From a checkpoint of a small mixture-of-experts model trained on Wikipedia.
Experts: 48 experts in each of 6 layers, 96 SwiGLU neurons an expert, 3 picks a token, a softmax router.
Training: 364M tokens, 6099 steps.
Below are experts of layer 2 (counted from 0) of a mixture-of-experts language model. Rows are named router (the router's row for the expert) and show model dimensions 0-63. Each number is 128 + 24 x the weight over its row's rms, rounded and kept within 0 to 255. Numbers have three digits each.
After each expert's rows: a language model's description of what the expert responds to; "comes after" lists some tokens at least twice as common just before its tokens as in all text. This comes from a sample of Wikipedia text that the model never trained on. Tokens count by the router's weight.

# expert 14
router:138117152096139118162128124143129133136140133129148120157129093128097152132095119192172169134139148131129128109113172098140130116093121125122139132144130085108124143161103139135103164145128132
Description: Early pieces of common short words after a space or quote, such as there, do in doesn't, undo, al, sh, plus digits like 1 and 5.
comes after: " ", " d", " D", "-", " \"", " ("

# expert 5
router:134094156099130142105100094166122092153113148128144115143157124107133135170105133147160151081123136137151125094122152119140103147121094108099151115180093126140102128143112104170091156166124162
Description: Accented or non-Latin byte pieces inside foreign names (Mihălcescu, Chávez, Thai script) and first digits of numbers in tables and dates.
comes after: " ", " |", " Ch", " ch", " of", "ch"

# expert 22
router:161110117095131169125101107144128124136125124152161111127148102111138111126110126143186164130095135124117101111129118115156117102099108157141133155117110105119144047149143098121111127129107167
Description: Function words like that, which, who, this, the, and adjective suffixes -ical and -ial in political, tactical, publications.
comes after: " of", ",", " R", " with", "S", " M"

# expert 13
router:145108165118173161186123124158132103142167149147132094134153136151162153149084122160127145135143132157161095127132123085143108084118153094151158145140108122118116113145092083136121139111073143
Description: Short opening or middle pieces of words, often capital letters or stems, in species and taxonomy articles: m-oth, M-ap, Binomial name.
comes after: " M", ".", " m", "M", " V", " ("

# expert 0
router:137088153113153141119088132138164147140174163173148129150123135096099149144088164136178175092133153138141119085132163109128103112107090134113158097141083105106116116104140112148117183169091122
Description: Short word-internal pieces like ig, it, ou, ag after a capital or short prefix, as in H-ig-hest, imm-ig-rant, E-it-ri.
comes after: " H", " E", " f", " G", " h", " F"

# expert 24
router:109128131098133132129141111179159086140118143156142164149157117140111133174130150171137162121146134095095077086082139131146098130139082129146144128135121133141155121128106111097132142176095151
Description: Early pieces of proper names after a capital, like l in Seychelles, Bahlui, Chelus, plus colour words Blue, Green, Black.
comes after: " B", " A", " H", " O", "A", " the"

# expert 15
router:150080120114130153154095117161137102143136155146107135138171083111126144166115133121153147122125172099141092094121148111132109093129123169142135111135112104106102078136104138137095123166108149
Description: Single digits in the middle or end of years, dates and table figures, such as 19-4-8, 198-0, 2,2-1-5.
comes after: "9", "1", "0", "2", "8", "7"

# expert 36
router:119118145085161183147094133168160101156124160145147088143182145107133096152103157186161140126117186116161119086122158092120126138112150136108178126134087124110120112139138113100100166140107154
Description: Opening parentheses, quotes, brackets, dollar signs and line breaks beginning asides, as in fan palm (Washingtonia, (6.6 ft).
comes after: " |", " (", "|", "\"", ":", " /"

# expert 27
router:129109156114169131164060116191138112138146139158128130138151116123118114169127165147137156072097144130135106079138156129121110136119082176122187111176091119111100122156102136130113110143063134
Description: Decimal points, dashes, commas and unit symbols within numbers in tables and coordinates, such as 58.44, 53–33, °, km, sq.
comes after: "0", "3", "5", "4", "6", "2"

# expert 28
router:146090131112173125117097114139117132112132124153128110172116090091078105167098145121151123111147161092194107116108151131167111106133144173106120131133126152108116097117104101120127141152101151
Description: Digits inside years and numbers like 2010, 1908, and adverb suffixes ly, ically, ely as in shortly, poorly.
comes after: "0", "2", "9", "1", "5", "8"

# expert 33
router:161092141128148132143100118161150133180130141149145095131199131141097117198125156130182154114139134127155120093114124121117109126099126142135156126167108148092073108146093116138086117145110126
Description: First digit of years and day numbers in dates, month names, and en dashes in score or year ranges: 2020, 1888, 2016–2017.
comes after: " ", "–", ",", "1", "2", " in"

# expert 21
router:159123180126148174112098112156115094151150122139131152151142103083140106146115156156143154091076122104119112137120134129151091090130115110119149116134144117132088111134133122165102117129084129
Description: Digits, spaces and column headers in stats tables, such as league tables (Pts, Pld), election results (Votes, %) and race results.
comes after: " ", " |", ";", " sp", ":", " ("